python train.py --n_experts=128 --routed_scale=8.0 --tie_embeddings=false
Below are experts of layer 8 (counted from 0) of a mixture-of-experts language model. Rows are named router (the router's row for the expert) and show model dimensions 0-191. Each number is 200 + 20 x the weight over its row's rms, rounded and kept within 0 to 999.
After each expert's rows: a language model's description of what the expert responds to; "raises" lists some tokens whose logits its average output raises strongly, later layers aside. This comes from a sample of Wikipedia text that the model never trained on.

# expert 12
router,179,188,165,200,217,168,171,221,215,203,194,226,177,186,201,201,191,231,181,208,168,224,217,195,172,202,175,229,178,215,189,234,211,173,198,198,227,193,190,198,193,192,181,210,246,216,226,206,201,155,203,236,163,186,226,170,205,175,200,210,186,216,190,209,222,181,232,206,195,219,236,196,182,196,175,200,194,223,199,204,204,237,178,200,200,207,169,203,207,201,181,228,203,194,210,239,186,203,184,207,201,191,191,191,198,208,209,214,197,217,186,187,179,226,188,211,186,191,205,232,201,206,185,212,171,203,248,227,188,212,152,227,197,209,174,191,200,145,226,216,231,188,198,185,184,188,195,221,189,237,189,189,186,190,253,180,197,228,234,236,170,216,222,189,194,184,183,206,187,206,239,176,203,238,198,188,200,238,199,214,185,200,171,174,203,204,208,201,227,185,220,216
It responds to: Institution name words
raises: "'s", "rate", " was", "ase"

# expert 45
router,200,216,196,203,184,187,205,160,196,218,232,204,183,193,192,216,200,184,208,193,212,230,204,215,191,203,205,193,223,214,182,225,229,223,194,214,201,190,200,208,215,201,191,218,180,208,191,221,197,191,147,191,188,214,228,184,208,210,184,202,209,210,205,229,192,186,208,198,181,233,231,162,164,217,227,213,207,221,218,239,213,232,178,191,214,222,171,187,204,215,212,219,228,191,200,219,179,164,196,202,167,197,183,190,187,183,182,180,188,184,193,165,200,168,170,218,213,203,209,242,190,235,219,223,171,213,196,214,187,214,200,261,220,227,171,212,206,188,218,171,213,194,249,215,205,179,212,208,201,216,178,166,153,188,189,206,199,217,222,227,239,227,207,220,166,169,183,223,218,218,212,178,211,200,175,181,190,210,196,198,177,219,194,159,179,203,244,210,195,184,205,233
It responds to: Place-name endings
raises: " and", " on", "-"

# expert 29
router,199,189,155,215,172,186,214,198,222,217,206,195,178,197,191,228,207,164,222,214,187,203,164,195,197,202,219,165,196,207,214,223,195,165,211,212,223,199,226,193,199,197,211,171,203,218,167,201,230,197,185,215,208,186,204,209,186,204,199,163,183,180,200,211,232,221,157,201,216,225,198,207,189,243,189,203,199,182,170,182,177,186,217,187,222,191,180,186,236,261,202,188,173,174,166,174,212,167,230,210,189,204,201,189,174,223,161,219,169,203,175,191,169,206,195,206,208,194,204,195,160,206,219,163,192,207,166,224,176,186,239,205,204,204,171,185,203,207,204,192,146,201,230,214,216,211,194,203,228,220,238,190,191,166,195,205,224,178,203,189,194,219,197,204,208,214,201,222,209,214,172,218,202,214,167,171,189,197,198,229,212,200,203,178,190,223,185,228,213,168,235,191
It responds to: Inner word pieces
raises: "p", "ap", "ast", ",", "ase", "in"

# expert 41
router,197,188,175,200,196,212,187,147,163,244,182,224,221,216,203,208,204,180,221,183,197,189,238,203,201,220,168,228,191,201,231,182,212,222,201,208,244,214,212,197,222,192,211,218,198,241,206,221,203,194,223,200,196,191,194,195,199,204,196,198,213,195,192,198,199,174,227,179,213,179,181,209,198,200,203,208,225,190,205,208,183,176,191,203,162,235,199,195,235,213,201,216,202,174,194,209,181,235,176,215,227,209,209,224,230,188,228,181,186,204,195,214,224,120,202,182,234,177,197,174,212,192,221,219,243,211,196,217,209,216,194,199,213,206,212,167,189,186,184,241,185,161,180,207,168,182,194,204,224,179,187,178,236,181,211,217,168,171,161,205,173,203,224,171,192,223,172,188,194,176,210,224,184,187,186,198,196,215,221,190,228,173,207,197,170,171,208,195,184,197,210,206
It responds to: Prepositions of time and place
raises: " the", " ", " a", " order", " its"

# expert 27
router,188,193,168,211,200,190,172,192,197,203,195,237,177,184,212,220,187,234,184,207,182,230,205,209,165,203,151,238,167,219,171,205,198,190,201,205,220,185,197,203,208,195,171,176,218,218,210,212,205,167,215,213,172,182,223,188,233,172,191,203,181,216,180,205,203,175,230,183,193,222,223,197,179,179,182,199,210,240,201,229,216,233,200,202,190,218,170,178,193,182,190,214,229,189,184,229,178,207,181,209,197,204,200,187,187,227,202,216,173,212,190,188,169,241,187,227,170,179,186,224,208,180,200,222,184,206,235,223,198,203,165,235,208,186,180,183,190,195,230,184,239,166,205,210,185,186,201,236,174,232,160,164,182,196,233,196,203,242,222,212,169,181,220,177,208,194,188,197,190,204,226,190,197,201,201,169,192,222,197,216,169,212,183,195,224,209,208,170,230,193,219,208
It responds to: Table separators, punctuation
raises: "ines", "rim", "ison", "ises", "ries", "ges"

# expert 6
router,212,226,225,212,191,191,232,182,190,223,231,179,198,196,194,184,202,222,175,227,206,209,230,195,185,191,224,181,227,202,199,181,209,165,184,232,167,162,217,205,191,213,192,177,207,187,194,217,215,195,183,228,207,190,177,202,208,193,204,159,217,171,215,224,201,198,218,193,202,245,194,203,176,191,235,236,211,210,218,206,160,221,192,180,186,228,216,166,189,227,205,223,181,199,206,175,208,188,188,178,182,194,177,208,160,192,180,231,190,222,172,196,203,220,187,221,217,200,198,221,183,181,204,221,187,218,224,202,231,214,188,224,195,216,214,208,224,185,181,164,192,194,238,182,227,208,197,205,203,223,175,197,199,205,174,200,184,227,211,216,215,178,154,165,205,160,181,199,176,225,201,233,221,211,232,229,212,217,171,216,217,202,220,168,181,234,238,218,187,168,222,200
It responds to: Non-English name pieces
raises: ",", " (", " and", "-", " ", "."

# expert 49
router,204,191,201,201,187,194,221,213,226,196,182,222,180,199,223,221,216,209,196,227,232,180,223,206,219,193,234,179,180,173,184,213,199,233,162,199,204,226,189,227,222,216,226,230,210,197,219,195,189,191,220,216,180,215,229,237,185,200,182,174,193,195,183,190,231,201,174,204,218,158,226,221,225,159,187,183,190,173,185,212,205,216,161,177,229,206,193,203,170,176,194,178,225,245,196,194,216,224,215,190,214,222,193,224,173,203,179,208,175,213,211,199,209,228,191,217,163,187,203,188,187,213,208,210,214,210,177,178,206,222,175,210,221,184,190,180,199,208,231,223,230,189,194,178,204,202,240,156,229,184,186,197,184,203,167,229,197,220,200,168,179,184,163,165,190,194,196,191,218,197,201,202,178,216,194,202,176,183,169,184,215,220,245,183,236,176,217,221,201,215,235,188
It responds to: Sentence-final periods
raises: " In", " The", " As", " He", " On", " It"

# expert 63
router,179,186,222,188,185,180,208,196,189,157,188,219,169,213,228,190,196,194,233,189,220,204,207,200,174,176,226,213,195,190,225,212,173,224,204,219,178,195,206,227,180,186,173,224,168,204,214,187,180,197,232,193,212,204,180,222,208,220,193,180,213,219,195,162,200,231,205,204,207,174,170,202,221,176,204,192,200,187,191,210,183,173,186,211,213,215,231,205,153,176,180,170,185,231,205,189,203,217,196,198,195,225,213,223,171,210,195,194,207,217,243,182,189,231,231,205,230,184,227,174,179,183,205,211,195,170,183,181,234,165,193,212,247,170,194,215,199,142,223,234,196,203,174,192,223,218,202,195,228,184,254,186,212,226,183,209,197,221,213,183,173,223,180,212,233,242,182,206,218,217,183,182,207,205,209,191,201,191,201,224,189,186,234,183,189,171,188,198,208,193,188,186
It responds to: Paragraph and heading breaks
raises: "In", "The", "S", "B", "N", "A"

# expert 35
router,177,201,195,210,187,175,178,209,199,201,205,224,163,201,203,221,187,216,168,198,159,227,229,225,167,178,152,234,162,210,171,235,209,184,201,217,221,186,197,212,215,192,175,182,223,239,206,200,223,188,216,227,170,190,208,192,222,160,181,196,197,212,201,203,213,173,201,184,207,230,220,216,185,184,188,225,207,230,204,225,218,240,201,209,193,209,181,181,217,178,194,216,242,179,190,239,177,182,186,222,194,211,210,186,198,222,179,216,178,201,192,193,189,228,191,202,186,185,203,213,212,180,173,222,178,223,229,210,181,188,166,218,209,207,185,182,179,185,227,179,219,171,209,223,194,169,205,229,159,221,161,176,195,186,214,197,201,245,202,226,188,184,218,184,203,185,185,205,206,206,233,182,187,216,233,181,179,209,198,210,184,209,177,183,238,206,208,190,224,178,220,179
It responds to: Pronouns and clause-end words
raises: "ar", ".", ".\n\n", ",", " and", "o"

# expert 21
router,183,181,166,218,194,171,175,201,209,202,200,239,164,187,212,212,183,217,171,207,176,238,213,209,176,205,147,231,170,216,174,219,188,184,173,225,220,192,193,219,195,190,171,187,218,215,226,211,208,183,217,215,161,181,211,197,232,177,190,186,177,220,194,210,202,182,222,189,194,232,221,198,195,186,186,217,210,230,192,226,200,241,190,199,193,213,188,171,213,169,189,218,223,206,172,225,183,188,179,220,196,197,203,182,182,226,192,227,185,220,184,185,179,249,187,216,176,171,175,220,223,176,194,212,176,201,220,224,185,203,175,236,209,194,178,193,184,184,235,170,225,161,221,206,188,198,204,228,175,221,167,171,168,193,223,185,185,229,220,222,184,180,199,195,199,186,189,181,196,216,230,191,199,211,213,179,186,223,195,231,180,205,189,182,219,205,195,179,225,174,211,201
It responds to: Table cells, abbreviations
raises: "ress", "lia", "ister", "inist", "land", "ist"

# expert 24
router,183,197,233,201,203,220,203,200,206,183,168,171,195,202,210,209,210,186,182,188,232,167,216,231,169,189,180,223,199,197,167,229,179,217,184,227,200,221,187,184,207,176,258,178,179,176,185,233,215,212,214,198,208,196,200,178,195,223,200,188,174,163,193,180,236,166,161,193,171,181,210,199,225,175,170,224,190,218,206,204,193,208,193,198,176,224,213,230,208,217,185,220,225,182,231,209,196,178,224,219,195,183,196,145,256,188,211,169,235,187,196,214,164,224,188,194,225,195,173,178,193,184,195,208,229,230,208,184,211,203,193,189,179,201,219,204,185,244,207,216,215,202,162,168,184,193,190,224,183,204,185,178,215,206,223,211,169,221,190,212,191,181,181,217,208,210,185,205,193,234,220,198,217,189,181,184,202,181,221,205,204,186,214,203,182,240,223,194,224,193,185,186
It responds to: Main verbs after subject
raises: " a", " active", " not"

# expert 3
router,171,216,207,245,216,242,199,213,185,208,221,218,159,221,227,182,194,156,192,215,206,160,202,218,231,186,193,227,209,221,197,214,209,205,193,198,228,197,178,215,217,208,210,228,208,204,197,216,192,192,248,207,207,191,198,200,177,204,170,215,171,226,196,172,210,196,151,184,201,179,187,194,190,211,209,199,214,191,180,210,199,171,201,215,163,194,183,188,190,198,191,205,204,200,242,225,178,179,208,201,189,226,203,215,221,228,182,180,185,204,184,188,227,228,198,204,187,181,196,196,210,211,183,213,201,179,196,197,232,158,176,171,195,227,232,181,197,205,204,176,183,193,144,166,235,184,250,164,174,187,184,203,222,231,217,213,201,225,210,223,181,197,175,192,183,201,176,224,214,184,214,206,177,214,204,189,193,218,219,147,232,209,194,226,221,212,198,168,207,194,208,183
It responds to: Clause-linking connectives
raises: " the", " in", " a", ",", " R", " L"

# expert 44
router,217,200,176,192,193,200,200,191,194,224,215,218,189,194,198,202,198,226,250,220,210,193,201,201,194,199,198,187,181,180,223,190,215,207,225,208,209,185,204,189,207,182,227,219,199,187,186,177,175,237,219,167,246,203,212,173,198,239,203,181,207,221,216,213,188,222,223,197,199,170,197,182,237,231,209,186,223,202,198,190,200,186,190,177,214,234,210,191,216,203,183,216,176,185,213,227,185,239,204,215,189,198,170,216,266,183,230,217,241,210,230,209,200,158,211,189,168,204,191,202,207,216,207,201,223,201,180,190,242,157,216,179,229,161,229,168,203,183,172,244,200,171,176,209,156,191,197,201,239,185,211,203,216,220,216,197,197,173,183,185,200,196,220,181,221,213,191,188,188,174,172,227,198,202,226,182,212,201,213,200,192,171,184,209,185,163,215,224,213,170,194,197
It responds to: Infobox colons and prepositions
raises: " the", " ", " S", " G", " T", " P"

# expert 57
router,187,177,167,221,198,174,179,204,208,195,192,228,168,182,216,216,190,215,177,219,185,238,197,218,172,206,152,236,165,210,179,216,187,179,175,230,214,190,183,218,203,188,178,186,221,215,225,214,205,183,222,219,168,181,216,188,228,168,180,193,178,222,184,213,197,186,236,181,175,233,212,199,200,184,173,210,221,228,189,226,195,242,191,195,186,202,178,178,204,170,185,213,231,201,168,214,174,194,170,212,201,200,211,180,187,219,190,229,183,222,185,191,177,235,194,207,178,180,176,221,203,163,195,222,172,198,224,221,183,197,164,233,201,197,184,177,188,182,227,172,228,157,226,218,194,193,205,218,180,216,158,177,176,198,229,193,197,210,212,209,176,178,220,190,217,188,193,180,192,202,224,199,197,208,222,183,175,215,198,233,172,206,190,188,218,202,195,170,229,191,203,189
It responds to: Institutional topic words
raises: "oss", "ong", "ized", "ous", " to", " number"

# expert 46
router,212,212,216,183,201,179,204,213,207,225,231,143,221,170,211,211,164,170,209,223,195,208,174,227,188,225,180,206,198,190,190,163,205,205,201,189,190,184,191,216,238,194,226,214,191,180,219,177,174,175,169,199,170,151,223,176,211,231,174,198,230,208,174,198,205,215,194,238,194,201,223,192,174,209,206,232,212,201,186,210,191,212,171,198,192,202,177,248,211,161,230,207,175,211,169,210,202,208,190,206,196,159,208,224,209,212,185,192,193,199,220,203,211,164,180,201,201,177,184,242,206,185,227,207,161,194,178,218,182,190,220,160,176,209,212,189,200,181,206,195,206,181,199,204,238,214,208,191,178,228,224,209,174,154,163,211,190,217,233,195,216,199,216,228,203,215,189,217,195,214,229,191,209,182,210,187,179,201,221,178,213,207,213,185,223,248,204,214,204,191,181,194
It responds to: Occupation and role nouns
raises: ",", " and", " |", ".", " in", " at"

# expert 0
router,169,185,191,191,215,173,170,167,201,216,215,207,175,186,175,200,176,250,203,211,194,209,199,215,185,205,183,215,187,223,168,189,204,221,182,195,215,197,188,222,224,219,178,206,186,196,212,197,185,180,212,220,177,201,226,194,202,182,183,196,182,236,204,219,204,182,234,200,191,211,239,177,167,178,207,204,191,188,227,218,210,248,197,199,238,220,178,208,205,191,178,220,214,202,166,216,192,183,196,212,186,226,180,204,184,226,206,215,177,216,189,182,213,189,177,215,202,175,200,229,195,206,196,176,163,225,227,211,210,196,145,255,202,182,194,200,181,180,224,203,217,169,180,202,173,210,228,205,227,239,210,162,171,208,191,219,184,216,218,221,193,207,229,189,158,209,184,202,228,226,226,191,227,242,199,202,184,249,167,194,181,201,180,195,208,195,219,188,208,180,220,190
It responds to: Personal first names
raises: " \"", " |", " and", " (", ")", "/"

# expert 55
router,182,183,180,218,188,185,178,204,195,208,197,232,166,192,214,198,182,219,175,212,183,226,216,220,171,210,147,237,164,208,174,218,196,186,178,233,220,185,191,212,197,188,166,188,212,208,227,202,207,187,210,210,177,182,221,180,221,172,187,197,178,215,187,212,200,177,210,185,186,220,219,192,191,176,173,224,201,230,194,233,208,232,180,202,185,203,166,180,208,175,191,222,214,207,178,232,176,191,177,223,197,199,207,183,190,229,180,225,178,206,195,192,172,235,205,207,180,182,179,223,214,177,185,214,165,210,229,228,188,196,169,228,208,196,179,188,195,189,237,181,227,161,216,218,174,200,201,230,183,233,160,182,174,184,235,188,198,226,220,230,175,184,204,178,203,180,191,192,194,202,230,186,205,209,225,174,176,217,192,222,174,208,175,175,226,208,195,173,235,188,206,204
It responds to: Abstract object nouns
raises: "itude", "ed", "cha"

# expert 56
router,182,171,176,219,200,173,169,196,199,207,200,237,175,179,224,210,186,213,182,210,175,229,210,212,175,215,151,224,170,222,175,218,198,177,183,220,225,188,184,213,203,200,185,181,216,219,212,222,205,181,225,208,169,179,219,181,234,171,189,195,184,224,176,205,205,183,231,172,185,236,224,199,182,186,185,218,210,240,199,226,209,239,189,201,191,207,171,184,209,181,185,223,227,192,188,219,180,186,168,219,185,206,209,173,187,223,182,228,174,207,189,188,175,242,183,218,190,180,176,221,200,182,188,217,175,200,227,225,184,204,163,236,204,204,181,191,180,190,234,183,224,152,215,209,188,181,203,227,187,218,159,180,181,192,227,201,206,224,208,225,180,180,213,188,207,188,194,187,194,205,230,180,191,218,202,178,182,223,198,232,183,217,184,186,214,202,210,170,229,189,216,205
It responds to: Surnames and years
raises: "her", "ud", "in", "an", "en", "ers"

# expert 61
router,215,211,226,204,205,200,222,231,179,205,198,259,170,189,200,208,199,215,216,245,197,185,200,198,193,195,170,224,190,189,182,183,210,176,203,194,224,206,206,205,164,191,208,220,183,212,181,180,183,162,204,176,210,207,232,155,178,222,180,200,184,240,204,186,182,209,176,220,199,203,206,189,197,222,207,186,191,207,207,191,186,188,206,187,215,214,213,214,212,218,244,161,186,220,175,208,181,191,212,161,192,233,187,187,183,208,200,181,208,189,227,172,224,217,206,185,198,193,185,209,204,198,189,209,178,139,228,230,242,173,158,200,226,213,223,163,221,250,191,195,207,188,155,181,165,196,186,190,198,169,190,185,202,176,179,205,217,188,206,180,199,171,183,216,213,204,208,177,194,173,235,217,189,245,209,216,209,194,204,182,242,193,203,219,207,192,220,217,218,215,208,200
It responds to: Commas
raises: " ", " and", " the", " a", " but", " which"

# expert 60
router,187,214,183,191,203,189,184,176,202,203,167,206,208,185,206,185,175,205,188,206,164,209,225,191,194,197,173,205,177,173,183,198,221,194,191,207,186,199,197,210,186,206,209,183,214,199,231,221,160,192,191,216,152,147,178,166,178,205,177,187,169,182,179,193,183,199,180,203,198,223,169,222,192,174,181,218,200,190,173,251,214,188,195,209,206,169,173,203,212,184,200,185,216,178,178,202,229,166,175,224,231,185,205,192,162,220,206,168,186,205,219,167,181,180,207,221,183,178,204,250,191,175,220,212,143,187,221,215,177,186,171,225,212,229,219,189,216,172,192,183,220,175,221,220,225,198,153,192,172,219,193,191,183,207,187,195,197,176,181,221,189,211,178,200,208,211,188,217,205,198,242,184,192,192,187,204,166,211,203,193,178,223,177,202,212,212,216,158,200,204,225,187
It responds to: Descriptive adjectives and suffixes
raises: " and", ",", " in", " |", " ("

# expert 47
router,207,175,189,198,193,189,179,227,196,214,213,212,167,190,190,204,215,191,172,178,211,211,175,162,170,219,201,200,159,210,214,171,220,221,224,216,204,209,238,182,208,198,193,181,184,194,198,204,193,197,232,223,184,182,215,195,207,173,169,176,169,173,226,229,175,208,224,214,175,203,207,192,201,183,197,206,178,227,172,173,201,211,219,198,181,197,168,203,185,186,194,176,191,240,158,197,190,213,174,238,191,193,187,195,191,197,185,200,172,220,174,196,193,230,171,203,189,189,193,209,203,221,196,207,179,173,179,191,227,213,195,219,242,162,212,196,191,191,216,229,179,191,187,201,178,174,158,208,204,186,190,184,195,216,187,187,226,177,146,218,176,164,224,190,184,151,217,199,222,176,176,157,202,197,182,231,163,184,186,206,203,186,173,211,234,203,211,187,189,228,196,173
It responds to: Table cell separators
raises: " ", " D", " R", " B", " K", " M"

# expert 9
router,184,182,176,219,203,184,182,187,201,202,190,232,176,195,214,214,182,218,178,206,181,227,207,220,175,200,150,230,162,214,179,220,189,173,188,215,217,189,181,203,210,181,170,175,226,227,226,219,214,183,226,212,168,172,208,191,226,179,186,195,181,207,187,223,215,185,229,174,180,229,211,201,195,174,177,203,205,237,205,230,220,239,196,205,181,207,182,185,191,169,186,211,232,185,183,236,174,187,173,211,190,219,213,184,189,228,194,224,175,201,186,190,174,234,187,212,176,176,170,205,201,171,175,227,183,212,218,213,190,210,154,228,212,194,183,190,183,187,231,178,229,158,209,223,183,178,203,225,175,211,163,188,164,198,231,186,197,217,218,200,175,180,212,186,207,205,194,192,192,210,227,187,184,205,214,166,191,223,200,226,178,206,175,196,226,201,194,172,225,183,204,210
It responds to: Year prefixes, verb stems
raises: "===\n", "86", "==\n", ".", " |", "i"

# expert 32
router,214,178,216,208,166,215,190,250,233,174,173,211,191,189,193,207,200,227,206,216,254,216,210,201,195,203,204,200,202,210,221,180,193,217,182,214,193,212,207,200,183,216,178,177,169,193,192,211,186,153,228,215,208,193,194,209,220,176,188,207,196,221,208,229,191,187,200,181,200,186,190,206,222,201,191,191,208,177,183,170,210,233,186,218,192,234,224,170,197,168,220,241,194,228,198,174,202,239,202,228,247,197,178,168,160,214,215,197,227,220,185,189,208,222,221,204,230,196,209,199,211,187,180,217,212,174,180,195,199,219,192,174,206,175,168,238,178,202,198,216,208,152,219,208,204,203,189,177,193,171,219,188,236,189,195,210,213,237,203,194,172,163,174,202,212,201,205,166,181,202,187,240,190,230,202,199,215,215,190,190,160,193,165,195,171,182,223,174,221,209,180,180
It responds to: Opening parentheses
raises: "2", "1", "B", "D", "3", "A"